python train.py --n_layer=8 --d_shared_expert=320 --parallel_block=true --optimizer="muon_variant" --lr_head=0.00976 --decay_shape="linear"
Below are experts of layer 5 (counted from 0) of a mixture-of-experts language model. Rows are named router (the router's row for the expert), up (a neuron's input weights, with its number) and show model dimensions 64-127. Each number is 50 + 12 x the weight over its row's rms, rounded and kept within 0 to 99.
Before each expert's rows: a language model's description of what the expert responds to. This comes from a sample of Wikipedia text that the model never trained on.

# expert 62
What it handles: Periods ending sentences before a line break or a new sentence, plus periods inside decimals and abbreviations such as U.S., W. M.
router:52 45 54 62 63 37 50 53 51 56 34 75 53 56 57 52 60 54 70 51 40 32 44 67 36 60 32 70 53 35 47 35 40 34 80 39 31 55 59 37 47 53 57 54 34 56 51 51 58 53 31 44 37 40 72 52 58 61 41 49 57 55 46 41
up0:31 62 58 40 41 46 70 35 67 74 56 54 53 52 73 14 60 55 36 60 33 43 49 44 43 48 70 56 38 28 43 35 36 46 43 46 62 51 45 63 52 57 54 72 36 54 55 79 44 53 50 28 67 73 44 42 73 54 60 48 74 49 35 38
up1:56 37 41 49 37 52 28 49 39 83 46 44 48 39 54 39 46 50 59 41 52 80 49 51 33 50 48 33 49 60 48 48 66 49 56 43 46 61 41 31 33 64 42 55 26 41 54 49 48 40 31 56 46 39 56 51 19 46 58 34 46 47 58 25
up2:36 77 42 41 51 50 44 53 31 56 65 58 31 56 72 61 52 74 40 39 49 64 35 69 72 46 49 47 39 47 54 55 53 53 53 54 40 22 57 49 47 52 56 42 57 42 43 50 37 49 27 56 33 77 41 38 76 47 34 59 60 77 52 29
up3:50 61 47 52 63 48 58 45 43 56 59 28 40 36 52 40 33 51 55 38 53 22 40 51 57 52 74 43 59 48 66 56 69 50 42 40 46 47 51 59 67 41 53 62 37 34 45 31 68 71 50 27 43 75 44 25 61 49 43 15 45 63 36 64
up4:54 55 69 42 43 34 61 34 51 67 64 54 45 40 46 59 67 13 34 25 57 31 35 49 57 35 43 72 56 46 74 72 46 54 69 58 40 54 63 64 51 70 53 39 51 43 42 62 44 45 45 35 33 40 46 46 39 57 54 41 25 17 42 65
up5:44 36 50 62 57 49 52 69 46 42 36 34 52 46 61 75 56 41 39 65 49 71 56 47 73 52 61 52 50 48 58 38 43 34 47 66 50 58 49 47 39 56 75 50 59 36 28 44 56 57 27 45 49 67 59 70 33 64 58 64 64 28 41 49
up6:34 63 31 38 58 40 41 40 43 56 36 48 56 43 51 56 49 35 47 34 58 37 35 40 43 53 41 63 39 52 52 64 74 59 51 45 57 40 46 43 24 55 41 47 69 36 38 47 46 34 55 49 53 37 52 53 60 81 57 35 60 54 50 67
up7:57 52 54 53 33 36 54 57 67 62 63 75 44 64 47 41 54 36 45 50 32 45 66 65 45 60 49 49 36 47 64 50 39 48 39 69 43 58 65 29 30 34 44 53 50 43 32 66 60 30 57 51 64 46 59 33 58 53 41 51 52 71 17 14
up8:55 37 44 62 35 30 28 57 44 50 46 67 48 63 59 52 44 53 25 36 60 57 56 52 61 59 56 32 47 36 64 46 27 55 58 47 35 59 37 28 53 46 66 63 38 66 57 38 35 54 59 53 60 48 70 65 49 66 66 59 69 65 56 44
up9:63 57 56 35 53 74 45 43 46 47 44 65 57 39 50 60 40 54 72 58 38 41 64 63 45 53 54 52 66 57 64 26 50 47 56 27 58 31 40 40 48 53 60 33 46 56 38 35 67 46 55 31 48 46 57 52 52 58 54 32 65 26 64 50
up10:25 35 67 41 61 28 34 38 31 43 37 52 68 60 24 63 49 65 36 28 43 44 53 77 56 48 49 56 61 47 62 56 57 42 53 59 58 51 41 78 63 37 73 63 51 27 53 57 61 66 23 32 42 56 37 63 59 49 74 53 48 49 52 54
up11:45 48 46 17 54 72 78 60 44 42 40 66 37 59 51 30 45 55 27 48 51 51 27 59 32 52 36 39 52 53 66 48 25 50 46 32 54 68 59 73 75 31 42 47 51 53 52 41 46 40 57 39 55 55 60 49 73 38 52 46 59 55 61 40
up12:57 51 42 55 52 88 37 52 49 32 39 61 50 67 54 56 40 41 36 53 40 47 48 44 37 37 50 62 37 58 69 51 48 60 49 37 40 50 59 51 48 72 57 35 50 61 31 46 53 30 29 53 48 53 47 58 34 42 59 63 35 49 18 45
up13:69 55 40 25 43 64 27 59 38 53 56 53 57 37 49 43 30 57 64 35 58 64 50 50 54 43 31 62 24 43 67 48 46 40 53 58 45 43 56 58 49 41 39 37 48 38 52 38 14 72 44 32 56 51 45 72 55 46 53 32 30 54 41 50
up14:63 44 48 78 31 34 54 47 66 80 56 62 44 54 40 58 60 60 49 55 59 44 38 58 54 54 44 46 33 33 45 48 69 43 32 42 42 66 62 59 57 57 60 76 54 66 54 62 67 47 27 20 51 46 58 59 73 46 72 53 52 54 41 70
up15:55 57 84 39 39 45 35 55 48 64 52 62 55 52 52 53 48 48 43 46 32 53 59 44 60 58 34 61 65 35 50 44 39 55 41 57 76 40 55 63 53 51 43 49 22 42 52 56 52 35 41 20 40 50 65 54 46 45 55 46 39 42 65 46

# expert 22
What it handles: Words and line breaks in wiki section headings, table headers and list labels, such as Career, Personal life, See also, Standings, Length.
router:28 38 44 38 61 43 49 36 40 77 53 71 53 34 60 30 49 64 42 55 27 50 46 43 53 64 44 42 67 43 64 38 54 40 61 52 63 17 35 47 47 35 53 41 50 27 65 56 52 29 38 44 47 41 52 51 40 65 39 35 60 49 59 58
up0:59 45 36 47 56 42 59 52 57 33 52 70 53 48 47 70 42 65 56 43 53 66 58 35 49 54 39 43 45 50 49 56 35 49 55 58 49 34 53 42 34 49 47 28 58 50 69 62 33 36 48 47 51 23 46 63 47 59 31 51 58 37 32 63
up1:41 57 56 61 56 48 43 58 55 48 47 29 63 51 46 43 65 59 40 34 46 55 41 41 37 64 55 47 55 46 65 39 58 81 44 44 40 40 32 48 52 45 76 53 34 49 62 75 60 36 48 43 55 55 54 40 61 58 45 65 70 56 70 34
up2:46 52 61 70 21 36 44 47 58 43 60 64 69 63 61 46 56 36 44 44 33 61 36 53 85 60 38 59 61 46 45 61 41 54 64 41 48 41 37 58 41 67 33 47 46 25 40 46 72 58 40 59 48 52 44 58 55 51 49 71 36 51 45 55
up3:44 58 43 45 48 60 51 69 51 50 52 60 47 48 56 58 48 76 48 46 41 58 30 59 44 75 32 71 62 49 33 40 45 65 45 38 39 65 65 47 38 40 55 54 63 50 52 43 57 49 59 40 58 41 64 54 43 61 44 56 47 43 55 65
up4:38 57 41 47 45 54 22 59 43 59 48 68 67 38 44 52 72 46 70 58 52 62 52 50 46 66 42 18 33 46 48 55 81 36 65 57 44 67 50 45 51 53 51 55 46 33 51 38 43 35 60 32 52 33 37 59 39 68 69 55 48 71 48 49
up5:36 65 41 49 60 58 62 49 42 56 63 34 67 38 35 49 27 42 47 61 33 56 61 25 52 43 63 79 42 27 72 67 39 29 65 68 34 32 58 46 50 53 45 34 43 50 52 60 70 54 68 44 32 42 57 43 56 26 53 45 43 41 47 79
up6:41 33 60 42 56 48 57 36 42 61 49 73 48 37 45 28 27 68 53 62 42 60 57 73 60 59 52 25 39 54 78 68 68 60 36 47 37 33 58 50 50 42 67 46 57 51 35 48 47 44 55 33 44 71 42 71 42 63 59 47 62 43 54 33
up7:54 59 62 41 40 46 66 53 37 59 59 44 52 49 69 55 65 70 58 52 43 43 52 59 41 65 42 49 50 41 49 39 46 67 72 35 44 49 51 61 47 63 63 49 49 39 54 42 43 59 65 40 31 65 38 32 59 47 54 26 45 57 49 39
up8:38 47 49 46 55 47 51 48 36 55 64 66 61 58 39 47 40 61 41 46 58 39 41 49 69 55 49 63 51 34 62 40 45 39 49 50 71 39 39 43 79 46 50 40 34 50 55 54 48 81 59 44 48 52 65 43 32 71 49 18 67 41 58 30
up9:24 57 46 37 61 53 53 49 45 60 64 61 47 44 36 56 44 58 64 25 45 67 45 60 36 40 61 57 64 65 57 42 55 43 66 76 59 65 52 44 57 42 62 45 46 49 64 73 40 22 34 28 48 41 28 40 64 62 36 44 43 75 58 38
up10:66 64 57 67 50 46 33 53 20 57 61 40 67 41 33 45 47 61 29 37 50 50 68 33 60 52 48 32 45 64 84 51 56 51 38 51 53 39 42 60 51 34 42 40 39 50 46 63 37 37 44 63 64 51 36 63 70 54 55 61 45 52 60 59
up11:48 33 49 70 65 57 67 29 56 65 49 51 58 39 24 50 59 53 22 45 49 52 61 68 35 54 40 50 42 58 39 67 75 64 44 61 50 41 36 75 46 57 48 43 57 34 47 79 41 70 57 48 46 41 60 45 47 65 50 35 48 51 47 48
up12:51 46 50 32 45 71 48 38 52 37 53 72 51 53 63 51 35 62 62 61 54 46 69 47 40 37 67 39 61 48 60 46 54 62 71 64 40 67 56 45 57 52 43 59 41 61 51 53 49 27 25 52 41 25 39 45 63 33 54 40 49 50 31 44
up13:19 60 26 55 31 45 32 31 33 35 36 48 69 46 54 54 19 53 52 63 46 36 53 54 39 33 60 48 53 47 57 49 61 26 49 60 61 48 74 43 47 68 52 69 66 43 62 58 47 49 41 48 72 51 49 59 57 62 60 45 47 47 52 49
up14:60 56 57 33 46 47 54 44 63 54 64 52 26 42 78 52 50 47 60 56 61 57 45 67 46 53 53 72 45 45 57 44 55 35 40 53 41 45 46 52 60 46 58 24 65 65 56 37 62 59 63 48 55 29 57 54 53 47 49 65 48 40 66 46
up15:40 31 32 44 39 39 39 40 59 38 57 57 35 37 60 50 44 50 51 53 42 60 42 51 44 67 68 78 41 51 32 58 47 45 46 51 64 39 53 68 44 59 66 76 44 35 57 46 37 41 35 47 58 53 49 40 45 36 50 67 53 64 37 46

# expert 12
What it handles: Standalone space tokens, mostly before digits in tables, identifiers and codes, as in PubChem CID, Chr 12, WR 26.
router:33 47 49 41 45 42 58 56 41 70 38 60 83 62 62 39 61 29 36 53 58 63 36 61 58 65 43 47 32 59 48 45 65 45 38 52 48 44 70 74 50 46 48 51 46 47 55 37 36 57 43 40 34 38 58 50 65 36 56 44 71 34 51 49
up0:65 48 50 54 45 54 50 44 37 43 61 35 60 39 66 77 49 38 57 60 49 42 65 33 69 68 41 31 37 56 49 64 63 55 31 41 32 50 74 41 61 64 48 40 51 56 51 35 49 76 73 54 38 60 52 56 54 37 72 32 51 38 65 60
up1:47 47 41 29 52 44 29 69 40 50 60 46 40 34 65 59 32 40 47 54 38 44 50 30 41 58 45 62 37 55 31 60 59 61 42 46 65 59 20 33 55 61 47 55 31 46 49 48 27 56 69 57 64 54 39 47 72 60 52 52 46 62 35 56
up2:56 35 42 34 24 59 70 56 39 38 49 56 51 67 39 66 45 53 41 42 70 33 45 51 47 47 40 38 72 29 43 66 41 68 50 52 62 41 57 57 49 42 52 64 40 62 52 42 61 30 49 49 45 57 61 62 53 83 64 48 52 66 42 43
up3:46 50 47 48 59 44 47 35 49 63 67 56 50 55 59 47 39 48 49 39 47 39 49 16 38 57 68 52 49 62 45 58 61 54 36 51 59 37 62 68 60 50 37 33 48 38 37 46 33 47 57 53 43 49 62 15 32 55 60 41 53 49 49 66
up4:62 84 38 59 46 51 62 56 50 55 30 46 35 57 43 55 39 56 49 53 53 39 60 52 39 52 56 46 75 38 55 44 58 60 66 65 42 49 56 56 45 47 50 49 51 61 40 50 49 60 58 53 48 42 44 63 39 62 51 38 57 54 54 53
up5:35 43 51 72 27 55 35 47 50 30 47 64 58 32 55 39 57 27 35 21 47 41 64 83 47 43 57 29 56 53 26 60 47 35 38 65 30 33 62 59 40 46 47 61 40 51 47 24 34 47 56 63 48 52 50 42 38 61 80 44 50 51 49 54
up6:56 45 43 33 66 42 73 65 55 73 52 53 36 30 27 51 40 47 49 52 29 55 43 61 43 45 47 53 56 59 46 25 46 61 24 45 72 59 50 58 51 42 25 59 53 62 65 55 30 52 31 32 29 50 61 32 49 51 38 48 30 61 35 48
up7:38 39 32 63 51 40 42 48 53 46 59 60 61 47 46 60 62 64 51 54 54 41 42 44 52 52 49 39 53 36 42 71 81 45 53 56 28 40 54 35 41 44 81 54 51 37 76 40 61 56 29 67 58 55 46 44 44 67 60 48 49 64 36 47
up8:37 46 41 51 37 33 43 61 54 69 48 48 25 45 57 38 41 50 45 32 57 52 34 69 33 53 51 76 40 35 78 56 56 64 45 62 82 42 55 72 24 47 39 36 71 43 51 39 46 47 49 53 61 53 41 56 49 53 45 51 51 44 61 27
up9:44 43 53 36 54 43 41 54 38 38 43 58 32 62 50 57 50 55 38 35 44 60 31 40 38 55 74 73 59 51 52 65 62 45 62 34 68 51 37 42 53 37 69 30 41 38 36 50 60 37 62 54 53 48 45 37 32 51 46 36 67 38 66 45
up10:62 46 51 48 27 80 34 58 51 44 58 41 46 54 55 45 41 53 50 36 66 37 25 41 59 68 35 52 38 64 53 61 56 58 55 46 68 45 45 53 46 40 40 54 39 67 45 49 31 29 74 57 29 56 66 34 53 61 36 44 57 44 24 60
up11:54 38 51 54 52 45 59 27 35 43 29 65 52 25 53 45 50 51 48 45 60 52 41 37 42 49 37 48 37 53 44 67 52 42 58 35 54 48 58 37 65 53 45 63 45 37 64 46 35 43 59 40 55 44 47 67 46 53 57 24 57 42 54 41
up12:49 44 53 34 49 54 68 44 38 85 33 70 59 59 54 55 52 38 36 49 36 62 61 66 52 37 44 22 60 46 43 36 58 62 57 39 47 54 67 67 57 41 62 56 44 46 36 53 40 71 60 46 50 58 48 49 56 65 48 48 49 44 66 38
up13:47 69 41 77 45 31 69 50 53 29 46 60 29 73 42 41 49 43 37 50 55 58 34 57 58 42 52 54 27 67 61 43 55 48 36 58 30 43 50 35 54 50 57 53 61 42 71 43 59 53 58 42 29 46 58 49 45 31 32 37 54 56 71 40
up14:40 52 53 45 44 35 47 81 65 70 46 52 38 57 36 39 36 58 71 45 62 58 43 49 45 41 55 67 53 60 40 59 53 49 52 41 52 55 71 27 47 42 50 45 43 61 70 72 37 65 59 51 46 43 41 38 63 38 75 47 45 47 52 38
up15:27 26 30 40 46 45 38 59 43 48 76 42 43 76 59 33 75 50 34 68 40 59 51 58 60 54 40 57 85 56 47 58 31 50 40 44 52 23 49 44 38 43 58 42 43 33 39 57 37 30 60 61 73 49 38 47 43 53 37 46 46 64 29 41